config.yaml
num_hidden_layers: 14
hidden_size: 192
n_experts: 160
experts_per_token: 4
d_expert: 48
d_shared_expert: 64
hidden_act: "swiglu"
moe_layers: [0, 1, 2, 3, 4, 5, 6, 7, 8, 9, 10, 11, 12, 13]
router_score: "sigmoid"
normalize_top_k: true
routed_scale: 2.5
balance_loss: 0.0109
balance_bias: false
init_std_router: 0.00692
lr_router: 0.000808
num_attention_heads: 3
num_key_value_heads: 3
head_dim: 64
vocab_size: 27648
norm: "rmsnorm"
norm_place: "pre"
norm_eps: 1e-05
positions: "rope"
rope_theta: 10000.0
rope_fraction: 1.0
qk_norm: false
attn_scale: 0.125
tie_word_embeddings: true
parallel_block: false
extras: ["capped logits"]
init: "uniform"
init_std_qkv: 0.0311
init_std_o: 0.0
init_std_up: 0.0311
init_std_down: 0.0
optimizer: "adam_atan2"
learning_rate: 0.00121
beta1: 0.9
beta2: 0.95
weight_decay: 0.068
lr_head: 0.00987
max_grad_norm: 2.0
warmup_steps: 296
schedule: "cos"
final_lr_fraction: 0.03
batch_tokens: 32768
max_seq_len: 512
doc_mask: true
train_tokens: 315300000
max_steps: 9623
dataset: "wikipedia_en"
Below are experts of layer 6 (counted from 0) of a mixture-of-experts language model. Rows are named router (the router's row for the expert), down (a neuron's output weights, with its number) and show model dimensions 0-191. Each number is 128 + 24 x the weight over its row's rms, rounded and kept within 0 to 255. Numbers have three digits each.
Before each expert's rows: "comes before" lists some tokens at least twice as common just after its tokens as in all text. This comes from a sample of Wikipedia text that the model never trained on. Tokens count by the router's weight.

# expert 60
comes before: "| ", "- ", "-", "|", "|  |", "- M"
router:150125104104140137095123089130083106130082135078147134102102152115111136154161151116151146164105121116124175147138096115115153101147164092143158110130135165134103108147122094136087126115091131137067105107094143118137176151128133109101129105143169125149155153109121141105181101171102126172166125133113126112149150149107102122126166154089095107136157092112122165147119159119163127118123156100133107132159144151122128129088157137115104123088137104135140137148128179145169113095126102126095152138121093126144118144124137120132153117130097141144102154153097155088144196153142126133
down0:139105082136140129136106115103134136144149132143127082216157131108114140090132109087131142132123133109123124111103104094115115135141112117109163105129085137153118127130117158128126163142098101144128126108150171138105114149180116098135128104133098150121148095177163133139149179099129135086128086132157146096065158132114119133111102104138167098113112149123158107098142122093098114125093107109139142133143097120109124191119141124116153136143084127089094104129136185115151107188095134132161163135114122114112102118137144141123138151106131140157108124112132172108096132101098132163
down1:131186111108126099133081124108106126133126135144162159143117138143116091109112107128153146109113097127135141127125167149131114121120092117093080162084137144144107118143120164149136116145114154133145115117109087097061106150121103102152136132174154093151128121149161137137092113152158147108150142120111168132111138145130147121122114134137128120094147113134135140117089145075137129119125078168104165122104141127072104115156132151123118170085159108115089175142131087150132135110124128093150123149124098134097155136081174131125117174122095168085074120114136129168129122151169143128
down2:101171150115067135122147152121135123133124136147165105092103125132165105175154102130103113132118135152093112113105111077095123111149131112122137141132169122137115124127100116094124126096116140117130119081132129146137132128115073130127136129115175097134133110116088129129115153172135142143133074144094109127144107169077138107111117122095139149131096092184109187102144144128105129130117112138141132150127150124152175105116100145134103131144128142161076121169084142103105125109148100153129097093104142112173155108111074103134115151131134147129164195138137148112113157170155138124
down3:152176137144161175135052096112094101115158136119153159135170126164140086167120112130171142086172127116111140131120150125107117117123165104075110136132101087118132145142144110171154127138122111122132155115135113150164145126118115134178136167156130149113069157147112129155126068147149152135149134173170091163116135068124174157108088112107140148141091158134120117085122123121096128121123137131091130120113130162111132148151156146094133161161143142091131101120119122113136116134125132147127098145118112134121138126121172140097100146134109106134122122128131129105116178119107100122
down4:159089103163179180104132060130124105134152125115100072169118120104102152077077087119174123109153118118151130183131133138149122080122144131123131136141091167145130141115150125140107114120175104093124124119115137121184123129129167132151166135137108137130136133138110097104119156132129121150087113100146133128101141106122184187160136115158129093102148152145145116097120107157126138134128084108150065128125110110120106102142113112152131117127127118099143136140152136165172126159150131141148154136141106135146130137111106125136139134139170123160098136150113096122160119123099114081
down5:135095157150134114148148123109126132111074105130169130134116179104114126075132154135122138157123100143129104112101165174168114164149133118113102146092150125134130130115114111131091099129136105135085124149147093072159126116139164128130132094166151103102139070089102131154151143161085126135117155141157189138182182119121124140155135136183117130106127136136108100145138102151126141130091119180140092108132116113151168138082120114122140125105107120109137131139159152137140095121161130127127156118116139174109160158151130119099120094114128134106114136125172087127167096101144118145
down6:146146089121165160112102127103101141137143141132122093114126121138132141161106064133132110112099096136157121181144119122132162067132148123149105118159107147113085121097107121080137137084130173080145113165124138084145160104074136148097133132143102138103137161128085116112085118103140072146160113126120159084136130123110079139131111138136140119125118135114124135121122111070117142127159116094127151151113162110089103094099163116128134113101135140107105135121144127140107094168103129167163130160159117136165167116115139126095136118124124161138166147105108108126125182120121128156
down7:153164129180092149169138102124128162145141095164101104140137125073143116140122087134097108136138178127117110134140096124178066161139092083132126115142096122154124147135170156165159128155106142121146111122133108173109091144202094078114139082105107098115156136132184110125105131102144122067114117134140119123129163123125104098162080118102153123151107127132136139113135130130124134116124132153141155123132142140135101127120094120086112145102116173114135134156166127121106117133112111109120139115181105132112082133094129143109143135131150139114122124113103124139108108089130160103
down8:083144131092115137116118109143125105132174124177162136156164136139133138136129114163087118052103151111113143146116153160129103140109125123138107162147144136130112163139142144134140156146101145121117138134099115157128129109118111102142091080137098158124098150144202143161103151113148140085137147121163120150141132139119149160097132092135097140146099112113099174110128152125135120147127094110109180139128111153072146128132138131143149161161167112152101138157116106157147157138109149134180194147154122113120111113073107142132150112137133069117114129142105134153123132118161163105
down9:136115109151130122131116103133152150145113118085079181152145114166141119180129125112156148127088110078105142109146119132149127161111121119081122094134127138130123156147143151088128140108144131165137160141085123152112142094109123097144109125136101123082137178141173080138122143101115144106119144146154124125129107113119121148096128096113132170122064150118139121125134162107099147172133118113095139095126126117103109141116128113140134137117143157124136115122131136108123166090070106085090112141080183100119149144125157182103099151134131072084140109084116138139115129129120161094
down10:077165145105103111164135169162123166163131121103124145182146138122142122146116119139130107092152166159132126135104126085113117171134063099161142102159136161109147148174114149145133142095123119132138108108134122101130143146159152120153125140152139118113173128184129106134084164122162135101178093165144146173147112090126100121133125155103089122090135149105161116159093153163151120072122112115175137095112128105140107131137131114174122102174132094116118129136157127129107117102140139120108103138099112123142156119117130134130149162108132107100139104155151098117160110093143122143
down11:086163132134133148130145146103111134141118158103096151106142100118094129117122094140093093104150088102115097130100120122115097108160186106147096111115146166154089095101132122079127122138104178076110133167143143175140146136109129113160060128135112148152115143105109139144101114144145118132128139138146113177122149136126122163152096149148108103115069101093135125136174154138084152123103091119153135170141091129133103148120094109145132096143104149123132131152118095126192119123158150146138138144109162158124113129122127077124178114128148153122113130118099148127152149139157130120
down12:138145131095097194115137130092122132126126120119118135128135162149136143141196113146139123135126102161140096106097152142197124112124107106134122104120114097129142098156130148157102127114101099118140142130086110110132148110128144053136048139171129124150103181131130147122110127117093166117113116119182074154129151137093101097141129147154142134141160134106143118094130144093122082088113098129138156136063115137140144146111125105120141145109157092128112129149153125165164129116099127119133130137135156099099124113162111133106109163138141119154114113182107121110148150133153146117
down13:154139172135135077132145132146093130139141115149136190166119119112122134119097108128133095103078128164166102139126156141137127154129153114115138132116077140123112147130168134118101132149144163165179119115147146142093105162136091140161141128127110150177173108094137143126143130127115111143113088116103113113161175119120108147124120144118123141134147135070119109099128174120159138102113110134120133096152153159131112054120114129164107118140121134102103147192157097084104134093184119117152114149090122151134122119172123096141110108132112154153085100126120122111143144154136132160
down14:133096128101114099129085115107167161112078146122118132115164106164163128117158129108161125180123081143123142101102117111144150130144142122117124153164119123160144095151136107127166137167175106120145156049102145100139147134158049128126149119124116183148122182126155142157105162111110110103142127142125118146131127111119131100130118098149134123101109122166135101116113158168138131141121119122098149113137109097099127141153129091142158137135195141109118111145101141163113099131150085114109101151114115123127153093127156135128122140103075095109126115109143147127162113114130076132
down15:160106135143154121099142110133144162114101134123145129140113134120113193150127076141096159112085160106128128133127144169131150151143084150103158077151182120101128151145130174100148141116144147219136120126064121106142107100144170115101131132116149176133101136119116128095135132177110110137114111101112122128130109142110137124129127098105124129136127130123125096095146163117131159131165170135104140096122115086157157080146104144136145092112087150158153129123126148155161161103136113107139133127128159117110098127153092125083116124176134160125112132106113129114139081118132157124
down16:146125126165110072111141104130105089160126098096088129110126156100134160117116145089136160114152170138105145148169132139137134139134125137139122105136139130113164141144120135141109181160143165146105123131073091109138114125114124135103105159126120166038136147145096139149146134094091161108127141131116123108136126163109119103126146152101091096109092132132066132116165095156100147141105081112067167104154134093121138159117133130125145084129145156147116098134140132151122138148143070136125159102109142120136123116116095115113099152138152098137115125130143152126147135122149140066
down17:120141114077127114138183156125141147163105146098141107118156123130158112136152150132112141141104123138108137122104184160148142157131112110111128072141130139115141154162076115072121154131159124178119124119146134133149106066099141140102099112122117138129140120151060104098112123137133129111144139123158137111075107164107120094122177141094118141123116105173108133178139146131120160088115152081171086115117102105135112109124106139154141109123100122119107143110155183138067102083124097115098162118084155133163142109128126163137115140123135132139116143109128132101128129136100133132
down18:127088185107133100128131128161133103103158147144118128140185109105117081114099154140161123102138159160153117181148110135136111119136164122149134137164100135109091156126128067161086125108138123146130111122140125144144104136105109124083128165101160139143103173139108099130142101099127118109175124135173127127108121115148125113149145170132116161142136132108106147139145162158170130151177079135141106146093158132125118105143115168117102110136152146127112151126087097113094154170112163158085137104127148112142118109118116157128126124076124147105115127167154121150092149114083151162
down19:146133158158090130147194095095140098134107134124123143145180117118107150096116108133155103099161108131124066081093116118124089124136157116126134145129116125155154116149159154131125133121127141108131133173119127187099125158133117112167092146151117128192126115148180107144101109121185154070114153110141131168125134137139156127159118113108102119128122132085111128122116140101129098137126057152124132152103123101146120117119097122122110132158122115137141121127120113133155124125066159122126108153120119108078113166132148127138152137143170121137092091135109135164124089146158167101
down20:121058161097100121126102091087167087094148119142153137131126112154134172164150139109133120157117130163121112077109149134102132174136171165122108150161142108154117115125114118135146151157128120066135120142108125134143117120115156141107113121127121144123146088158118130100117121169174154124136153105162128158057143124160111130125116162134162135103124112162138127102130119132126092163168088115119120154148105060136138145118097106104143145120104116159157125111101187140132096138127094139141145165093113106095115147115117145131116114129094130136157139130126139110117122169073120103
down21:126144116116127124103134154167123129122149159060135145124130134146120164150182130109148103116113152150112147111142122132113144116079087132140115092126126150099108154158151195058126099087144161139147143149129136144106136161151182120110114102115126156100123126117177102119118126119135119142133114121101106118147134170097137077131154125154109073094115111129096098126141135130043121149134152133145098164124083092141153117122110107130112122125076126113135123133124125120146128133125139113128154131088161118131108078150153124115154146134144143115124109086159180145143112129167101106

# expert 5
comes before: "| ", "|", "-", "- ", "- M", "  -"
router:110116000108107122107155117149105131147115135095130138104142153123140169107174152113137116148107138129149155140123169123078137122102137143103116128135104171177098137110151100129108136125102132114098099135129148107096130148145120111113129108139135163150116110139112136147131142144097082148158142135114101144116137130193135108163135148096118103112136143161157123129159173095119157160153158156114090148134151156118118106102152100100106119101108116104097136111135152130078110132131139123129133146105143125152136136157154118137141101132145111086077104127059156121123140124123119149
down0:107106177140124128146136127140111105125113119115134122162174096115180129129150103099134148090128138160097128132109095107138101149136142101137133119144121131077114073082128132175146156119140096146124142134110167147097133117160143147112146132144119135205125177105148116150154109126138114144163124083156115153148117132133144105145101125146152147108125143111137161118091141144165118155096161151113119117171119142124101086143142174162161108119106094130115089127138131118140176128119147083125115144133103107133123161106159087170103141145092114133179124137205132102120145115124130107
down1:133125085134129108115112072154087173119143150080106113150086105146127155132127120131144102143081067130136136107118151160129140171117146176139157123129115093175155152102159111127133099116108147158101113096165085148124118109114122138124116085118185103131137134140109147095106162147090085103160180127141128140172116160138139113135152135128115079124113116137131172152106124120102147118075120163120146112099101133159122118120125130103137125124143104141157110126158156120130096107144111132138104143151124155139134134150060072149139116141109115109115101122164157136161142134154117150
down2:144153135162131097115126125106117124131176148109135136115144097144156129087132132127121138119141140137107091130136111116144097116152113131102117130132144081122132111092153080156184124144155158148131153143118119148080131148129170092175132130103102112182107146192138097146133130119163169098098107112148137133093102162111191133105100136137124105136112110127124115099143137143140098131136165149114131109139156120137118167121154120100085183161050093133091098139150113115115155133095162130153127157136143081132129110142167104137120155136154107161140114158125098145135138125153169139
down3:124136094117099136105083150134127116141136114124127066126166139117161134108069133071096107127140109140172174143102128087151124110086139136134143146149093133131102111107146167107128101094134132151148114126123130144150167155125099123132127149150095141113101100122126131149145172120144137140088096109146091132125083074150179138089097147115171166174138123107122137099148129118148183114162132129120086136119123120074136139142165101181169117110138111087150117157128162128092137109137134141163138146106137134149159152122142138106156113097121103099133141128117130133115163089119127121
down4:174122108145092119116117115111120148143118112116122141174118134137152144122126110098125160119122137133124123150100117119168082145116078157119114113146119155109151095171173105169187151125115105123137144136110113128128112109129110099187123175079122090124122120125131151129132140111182170140090142120145102165116115129130195109078131144114112130136139168128143145138134162131180153155119079135116123152111118111114186133175094112117112126135150112151141122172153121115144131108123117093108101157149156121100120159138136146152138098115146167115088128101150119113113078104099137084
down5:109131135131139163141123099143172172115129146113084136134146153124132098141147109151131121138142143112168184102153159163066135111112154135122070136111098117149150139104148120128132122135062124125122166141116140151127112132152115066153158136119137088100110176170124102145109126132111135114149140136139125169141157176138138138167106113142118134101125141171143146089138119155090118154095104120131126175130153162126116113102088132112124129149141096119131144149128171144153109124145163138106122116141097095089126128143140111158135130138152108174093108117136157187090150112120168176
down6:104111144119125108160178120149097117097118128089138107118183088114121135118127137131128090102089100136109199125082142159069144143128154126127130152154151120135082113118150125134137122108160123152143121121125124135129135144141135125091134125165153128213119128153155132131150141156114106135134136090129125103148147146104128121181149146130129124174122131125170147123122143114118107166109201132124108136117127173116081103075154120128140116083143116123125125116116145083166139124166136120108081162125152140095133146105148136125132139145119116094125117133163175058133131127140131147
down7:083118109128117155117086130165119179131151141130116186159083103122148146119103113117139173110170106132152165139144161146087151122087162127125144145117110139147106126116119157118119142104122077137130097131155105127113108129106132177138114077128147113107167122148082130134144147175099111180117160129118114145155100121136115142169157129119152134115112134123145140128131116092106110093124153118124123132104084119146160131179178134098168148138141126148081139131160098149124131088143100160111156146142096160139123137113111124159122145120151133155120131117163154141137057150151089097
down8:151149079143131145134142139150108125140148126170128105105072133102077116116120136149129124123144114118117122114143143126138168127122140123127148148109129141157110162150142199067076142160093147057130118130131089133108127101102148146141097145118120121060103088127137141082101145132129130113107123150150129152153141111133151134080107135094123145150145122108131124146114139101144150092162069112200159130126131143104126129084111106124118158108143166126114096131132134158072110127110115130184118129122154142120122147126102135116130076103137140084141119121106151130093139153111145132
down9:116157132115087138112134143117146101142158115156141105136121108110120130163072115111100149124113138103143166130142123091106137119126177089108143135146160122145128138110126100110137133106112118143115128152146134078104106157157126130101143076155138136123116116122126101145097089130172131094092140098170080104138109131116153143160131127108091119138163120110143172084136092191118127165139133150117109128083155171131133143112167147176108120152143120103138112123067108134193118115160131151122116135146165193118125118107150120147128128140138143126141130102094167175108135128149116178
down10:127131125101132162140092121122146144146133108132152141171164131152126158104102136134143162131145107120164155154109159105097073096142131152115161146113139136130136115124158119151133122160118134084100156123154100115090086154118133123141158144142115135158105103114143102137124144122159128142089079065124105150145099105136132153169111124095147107105112149129135126082128162129088121146105078128086149110114127113137140119143108117149145150134173170143117129134164123129117100104124175071163089173114156159070150111150131140137116134119180122136090092087155119165146133162104127111
down11:147127165157121147107145083114110106109139096105106125154117107078137124136077152132152126127110126091166098122120103140174143152147173111113162169136163156162134122139141152091138133077165111132113185080119133087152154119123116101111132094182128088146136120127129137146113171161131118159129177126151153083148119170091123134104114134109121122162109109100116171125145094136140098125076115126147146144087119113154094083108108136134124135115158133105138122147138114130147098145136134162119168121119157157119161136160150099127114141150099145123124162117121101161138166133141164121
down12:137126110104129129120187140146097147095137167087141094123172133144156156050117140139141167129144114106135099114108159151086131134163137100098111105148124165145156096113109132108106160176138127098149102119127112136125132134085190116149108128128103122110077120124143116156111112109157119103153096115143104130111096141136096131116098111172145096122146121153112059151137140119092143115143116092153129147104120073118101153106107147125136139102132159094120092095162156130074130148108125120149110153119140102132143118122148132091111112103107148115114143108101108116168112146137169122
down13:131119111116162123102135153137134126099108129135137139084109127097135103151134130110104115114113125146129146128160135136164173132110116121133153111145136124104114142149116102106136130139147120176139101111128130086138151121123140185074151117145119152049146140097100147135153117163091091166132128162161131064140141150107109123085156137099155129150156088136098134170128090183132169127107172103160119086150130144151147080100130123155176126104122154110141146107109175115115106129139111146107142117119133155182125116126123124108131136102106132116188177141154102106154143119099129129
down14:141141108131123141172119135119136151173134119132087151128145107132100128120145087189132141139178119123142091131106114081150136123117116130125160165150118156120124171152147156111142108114134128120172147112173122159108138142143108116177087125119133132104129130133177142119114165150176164118140115133147113172139126149141144140089103120159146131144124133133118112105136127127151108149137030119152181126131087116142146121164090099123123140181135143159155090156123112113174159173131118095113142117123106105089131133109124152115152127115157137126111129178090134130156100133132169095
down15:101117087123155139102183107159086118129110147094097163147141157095091175138141122130139122121097096122127155130116142139167127130112143104110131129152124118138115170150161164134148137139107120143141133132137143108108137104103123122143105105155145121079094175091171137125116105135167088131146131116102119161160108129134130079139123167131091149158118108145148129127121136112107110108107091174122150126086095118154147042122103137092152151133137170146141137102186147129161106138155135126125126169118114113154136152113110076109098118100139143085153089101129150129128135121149174118
down16:143130085096153136154113084124100143138119149084124127139108142148131128147181084152152165102132130129125091157149143119153180137135172124113107073098092162131141194138111138085087142140086128122128120108118165108147151108104136146121132115144139109065160118134112103099116140138106118133152135155119117075137125128083093134142105142120105125113116133152111086147117103099102141132110093118149147133144123114136098114111139120130167135089090162105141120126140132098137099133169139141126161104128122185143140116091112122125151120093102187079113167119093127125162142144147149115
down17:135127091102154130132109133117123164118104087140110108105119084144135121142136112090167121123099107146158157142130152131113124132104127099115127123110114122126132151152108064119127134111138104163140141142123089126157125133132132127101179126148113112115144186127100094130109084159106117172098123162175149098123147129126125134122160175127179114115165133200145151144147143120114132111161202121160147097123138096089121136093139129164129134127095118101130157142105123088090139122111121163122149152166141108143131134109169131132195146121131101123112138159128165087130169141084117134
down18:137079149093165132136148149131131120144143175108099111111126094145094117150165116146115103158112118148122143150160113161155144100116113163113074123133150141150103134112096136153166115155194134087071146125126094141121143165140091123082124149134154154154124134108125126083144141116143109136175139102129117131116118144105116146088124154179151158119142115130102148117129139111140149120165123132151113114145175095100108120114136174138128123150090137077154108171111127129109095131148128137128151086095181107126142094129141140139123090123085124092118140124144100137182157108111165102
down19:102137094139094115132096098129146126133123157207124177109146125092124155135132107151090147130143114140159125132121095120154104107149157123137137140142124170114103122144146147109151112120165128099133152122135145118066158133120117134091124172111132155120116154134122165159152113126179157123135102124164070137157142126144103116086103169137129140150122128134126094062158144095151128144141039136106153131154146151137140112159149154113162145138135150109124106158116098140150122131125124125114104151143129115141129142108144121087143118108140151104111155107084143099141060170155120109
down20:122133126158126139105122088169096138144123111104121130196123141105087145112074134089103159124126102142127149127150158150122140160107156089151124160111153143162149141130158161126135141119105150152086166068124129119153163093117162127155145103140113140131131117149157113150134135086153123140135117116102103140163082136158154101100137164106113176130145141123106158132109111154154110144121129097174139125144109167144115139099134165154131114103166150124139108136160132117107104125144101168181108096134141137165122148127177124131181141152065147136106155117143180118108133121124133106
down21:104139167148108129129164155168152132074111120144122087158161142059073135147111157112124083085099152174141149147112135147114121120123109140147117096115144119120145119135126140126127116127107140143112139119072133128105117148096115115063137121103116140182132126115181125124158132095126111125105099136101155156128094156114135096165082128138113150153144110137099138123123114127172129134182170143119094138121137117072098138099133140130141081112160115139113095113157094157128138111084136167110139124138137143163141162158140120156108095158130089127156113142091145130107144111109109116

# expert 11
comes before: "| ", "|", "The", "-", "- ", "  -"
router:108109048114132113121144133156127117143155173133082129120203144115122119134152155117153099165130100119174172144133147148094111126115135132069124139103078145125114142103086125146110112156087105093093137120137194108139107125114119124112127139145119104156113155139112103134104146085102113135151152135122122123090113145141117144182125155110121162137136127119168157160148133100101121153135155121157111108117142144114096124112172148160117140063158122115115124099115129078092094142133147125117147135140134100142145144107134111151124145099116109112095102144071124097107154129143130137
down4:102126166094126131126095122123164145139151163180125092155157138133138119161135129129128121114127113116136101132129127158118141100131136100122078096121122153143169136157163112115132139161147074111134146135194156124121119139145167103113155112102112162122181115153137145120104150074081147118101128110176093144129146110102123084128128133170137185085111122142118170140121135117131140135149168113159134139099147114119118139117088112147172146125151165096132130112130163120137073123153165148106183139186129115115157123117091152104129142115103109127122146115161125160127160139108153103
down5:155138085102152108134137091131124128111154118137138135177093074129112153120148076133136123104164133179151117127136129111148156113153121086121126121142131151138116162165175127122115125129130152098144109107153152099095133132144143125146132060120150127102129119148114101099153141151105138122104166143145137129134154120168142094103119103157142105123183119160103157097102116125185127136111132072139122156154096137125096125140120109164149184171143139156109114164148117159098159108134116109163140181172128079144131110166132127120106108145131129086138100137088105116131092140130139108
down6:107156127167131116139140127124124142169160111095143181128114128125112128107106128130116150129153145123091127135141124100156102130119174109104178134162165146143139151191128129112119140134147183181128125151132156125112083135144161160139153118159160089124137056142186101122146112128140129104074110129043102105115101118124128170125170111099138154127133103095164149132127130118128171126129113123174090137133148143140086086108109151141084111107147135133134180134115110130146133097117107121120092131134121168127122126128145157151135130130128156168112136110135119088106129137142126136
down7:167091102106137089133183124105128125162137101121121133127135145153126128115124091122161132151148132108152132110145119139143144135092128115114135139146140146101117091158135125104086122145142129110156127152115134081164178139107141154140111122149131131137115136178120089097094108182071117162126122184099150134138155136100137119153129134160106139093127161149130133191129137122130087133077136137171149084122115108163103073139104173153148111130119099140099153117127167117157077131129105124106124141084141140116137149158139108165103121128158131111126110095084154091158132138087129096
down8:115154103148119152176124143106140128149151095151161112108125171149119123114143136147119139115179080089097138140102095181106134106126116136135132123123098108114111123132138178122155085143132121111109103148128133162155077097122176125133148124101131076136076089089133157137112130123156091115118050113141119130129096103171135134118100123126157120133131114131110093127137087130103188140161138146100077119133135122077130152142174098132144104108129157127112095153119113147107144121096124087185125113126148124149093118141124151124127100130141115131166158095109128133142119152089116132
down9:098140088106141147111150137094112154130165160145101111124162133128138141086140160136126119164173081145143126086146128084134148140124147150116138091143131137105106135114135134108107099156109111141109100099144143139093127110161178157127106130120085112069094113149124107104101099126140161155130107099156147132149172164134132110162164118107138145129163154127138078129147133147081142089118079125146096118133116134137103128129105131174126135122135141099105176127143115124090092096138119060186169161108135117127148094121117148105085152119141106139117106132133104100125085129124142142
down10:117129132123105088120122165153085092114141144111135170142163103120138152130102142123115170083093138110109141154143120134141153116106106132111089140132143137124149118138130147121100114127144120184150137112095099145170142107127122127136099146109093122067104128112157161153110157139175125135130151136174125121100138106146133131118128115127143122143117156092073114109123128122137115194103118090118181146122137092131113083143112130141111105085105086141121089158153150149095147092109130118113086149081168127145068093124156118061146144112165137134135132134174151111120118117153124123
down11:156147108158129161095130096152171124142116119144116151130112175110112126109088152139146148152159161095147129122191119139104158122118158124112133127112143113066128157130122114080144148099135124115166107122087118098118126097092085112093141144104112090129106114144132136145159095092162098118120124122137101123120109150114125188136158156109102112103139098120147161113092123171179143153130110133102068126171160099110155106133097139115108111151182104122119127139135095143159159130106099135147122142117133109157137156131126122143072148073127118105117141127137095136137108092150112144
down12:127128119069098145078141149128100134116141111104142110161148142098162119131106133093141129130117118145120139126134094132094141163112119130106173125123173098109157113085161143096037103124084122155139129124131117109138166152152111129138148156130120108130128144101150143142158116142060189132112154156130185112152125123062144125140106108133117123140111141145171130144110143127136126137126159139168146102124172150144113134118173174145157070121144078124118127141146114142141128123134173136114128120147112108114182155095120126142115130164154135121134138110132136151175138113164130120
down13:126114128132091076134122145118102145105129103117148155122068165129083083094140158146103101114156114125125107099154092136117129139102137143085131134119116188151102146142141123137101102111069090126157098141112119130109085137152138149103120106173158119075148150125094141148150112125144130133090115147158053112143133151095112133103126137114092144108124140081118137149131103125116144136128137105130122109105087144158136121106117130124141134098112156113138090109070108132125168139138096144116126148151079130134102145162108115108162111155185136092136122095085131142129127165103125120
down14:118117083135137103113111111103101141130135136118139090138175141071159175121134179139145126116088069094158126108132120120121141118152146138112116094143132175173149136076133150102145130125081153129104120156129147116102132146124103132085141125134141116095148135138124100153120156122159153125164162129098162096142116118126167094172122140126113141081130103156128119127139128125136123120123134117121164141116115093150132114114121127144108162112125127117102110143135170116146150101144179184114148137108129185169107115125161094072140084119153161069119103117121163133118148127176107113
down15:135138085093160118137123112134114145164128138152119139099128158144150102163132121153114128089135098131126118132146125134135145137120123086129153088118148158134138169144088131087088146114131132133106081146155117104118162093110124159103186081124160122079170130136112092113118121124096106168146106150108118136140132172090110120122141148158159164153139120185120157120072106113141109087130153106171162117172132136146177097137115136139107116145083115112141133132093138101083134111153097132106148133104115152180143129157137116132137134103122144098147168128080138121148154168129104151
down16:125120111139104104131092143117151177105119131160133122161155105132157133131103131177109105155114115176109162157107140121101141148150181127145114142097131154138146113116170126141145138134154149112115156178128109151092160133138119105104150138106136132158116095145156107124100107102177133146134101138134129120137104083135101105168130083098140156139125116147135157113138169132109135106152081104142117142101165157103163112075154113097178131146102141159133089144156138159127139140180099104189158148137132133084112101128173133122110097194135122107099112131108144117135120146127145121
down17:152165129111119128113111107088090110124082139160195134128143124202114145148095146162122118139142110107083118123138096122137155093122137114124123119098129128124125088084146119109131113147123110152138119158150101126147142167124135141118123117145143138134141103109170128120100121132169155114143080140180130143161137165121155135123125102118121088093131132109106109107101102134156094138129089091144170140109161110120134085101162155152117108106119135135147130135146143152141191171171148182128115112151110183119125077107142123090142170119144139098159130119101108125095123124160148151
down18:102128168124122192129115135103089133129126128148133109121154149139157041130120141076114089123140137098110107137117100084099130106126155145132124147112118118124125132114104116118119125161149120086098140117143166151128111116130128072186137129120123121133182100113141098154168128079145124119136101135096122126114116125121123141082110135141130147169063117079180102117130080081134181115160150112122135141119107137087101187121140111176080109110129124114130132130091085136130147125158111141124153138166108142142144124101137124140137108097136117128144142137130116128134161141145106112
down19:120117162126168125135084146154167118110125127116072086137163139107129124151103139148145123128111137136136145169108152135113131165109126110130173128153130146088142130122093142142140071072106138152123141077084097128109111134138126120120120148106098167126110129099142128131114070076120120142120156136127114104084120134116114189118167098112154086192153143117137125103140138137093167148125137147159150125114158154102096144116134137136129125135178139161140145139134132155102112155142136090135159114151101106099121084120067135156107108092150131130132096144166145130094130092130127096
down20:123120076100120144133079182137157141143128124105093124130150161100127157156128165114111120113099117134099146133166188129161104139106140114126152140093124145113145150123142122123160188130087132130108131104113114097114139103140120166101104157078111143124089157122101112125135143136140062108143111147155123139087088118137141133097114141112170123161135146135138084116180166104125177130145110081124149129125151144106129135123167116130111076130132184135136145119095132137133141155095132118098105144074140124126138159101116124148110160164158124124177135109095112122088149136127124154
down21:123102141165123152140130149181095134120145167139106108137149043125098142115079132120114133138110109115078112108158123120100117129130152140145129055137093133122116146159134139108091158144138135136130110125107112139108092121084141121128121146128123102158130112120173074115136085130086109105097131128122127098129131135111139133180133077172153095140164131128121106143106126076144151118097121122137114116153121116177135096084149148152114151173175134127135109122116131173138166123126111132144097167146117092134117178116113119105116138111141144180147106126120153115122097119164140099
down22:110122142115135164126167160149126103111130155095083071161197123073146119128130169100146154132124084135122146139127116089162121156121117097153185086138118147148104129133102130130136163152126118151125122164107119116130140132116144135096097142126103105076120153114145115118109111117144132106157152122115131146077126127107156141152099154094122155185142153115165168136130130150134137102171096116168143109114136164111091139140161126139143108118164130126117134140135123132113159113133141124109139172110108120140135177108135142131134155126116144079145095166116147171151194142172148106
down23:141108122122139150178148103065122170118098157165176111115147113139109130116113148146140120115138097121157121144078127130132107089157093130140115151139135175118128110146138146097152158164179118084138104145116158108130147162150108132107135088131126157119087116150149157140166143150104086156147129093102172133104131146159106169121121137179156135134134130162069092150095117125141116142149132095118140086112078124091090159147135138133147178148120146136103113137110134144097146162099144134133161127114133112142112121109146167164161092123132121126148136136102149112109101126124166159
down24:131096098122133109125165122136117120119159135078134145160116172167111150155162154104162101094171094110088112117141140102112142136115149162123112130134142109137112140148153111121096127137108111106166105129192110131089104121126138140102103119166120120113141126147142145113106113108122116114115113151080113122147145103121167098110141138132086124137142126089139110139063109161126121119082154124173102120113105143108127083166146115122122128148157110146097153098103137134158078124162119147136155112157067083141074156109098112112114149138130100097135145092172151149074106137122128136
down25:121148116158169107168132127143135138121136120116122117151137151139142096127138118121089093137095134120077133114095129140135105118115093128141096074145093142117112153113129116129129141130125114214093179065095142163149136106119135102136116136157115141082124158109199088141118123133102116151103118111114108111148133144120111118114134129150095105136127153119134133146136099147116135099130149091128088142131124124140147160150084182163099085089095120118159109161147138154145139123167113075134142123161114140095120125165109133142135150111133127097092150130191087128117157097155119127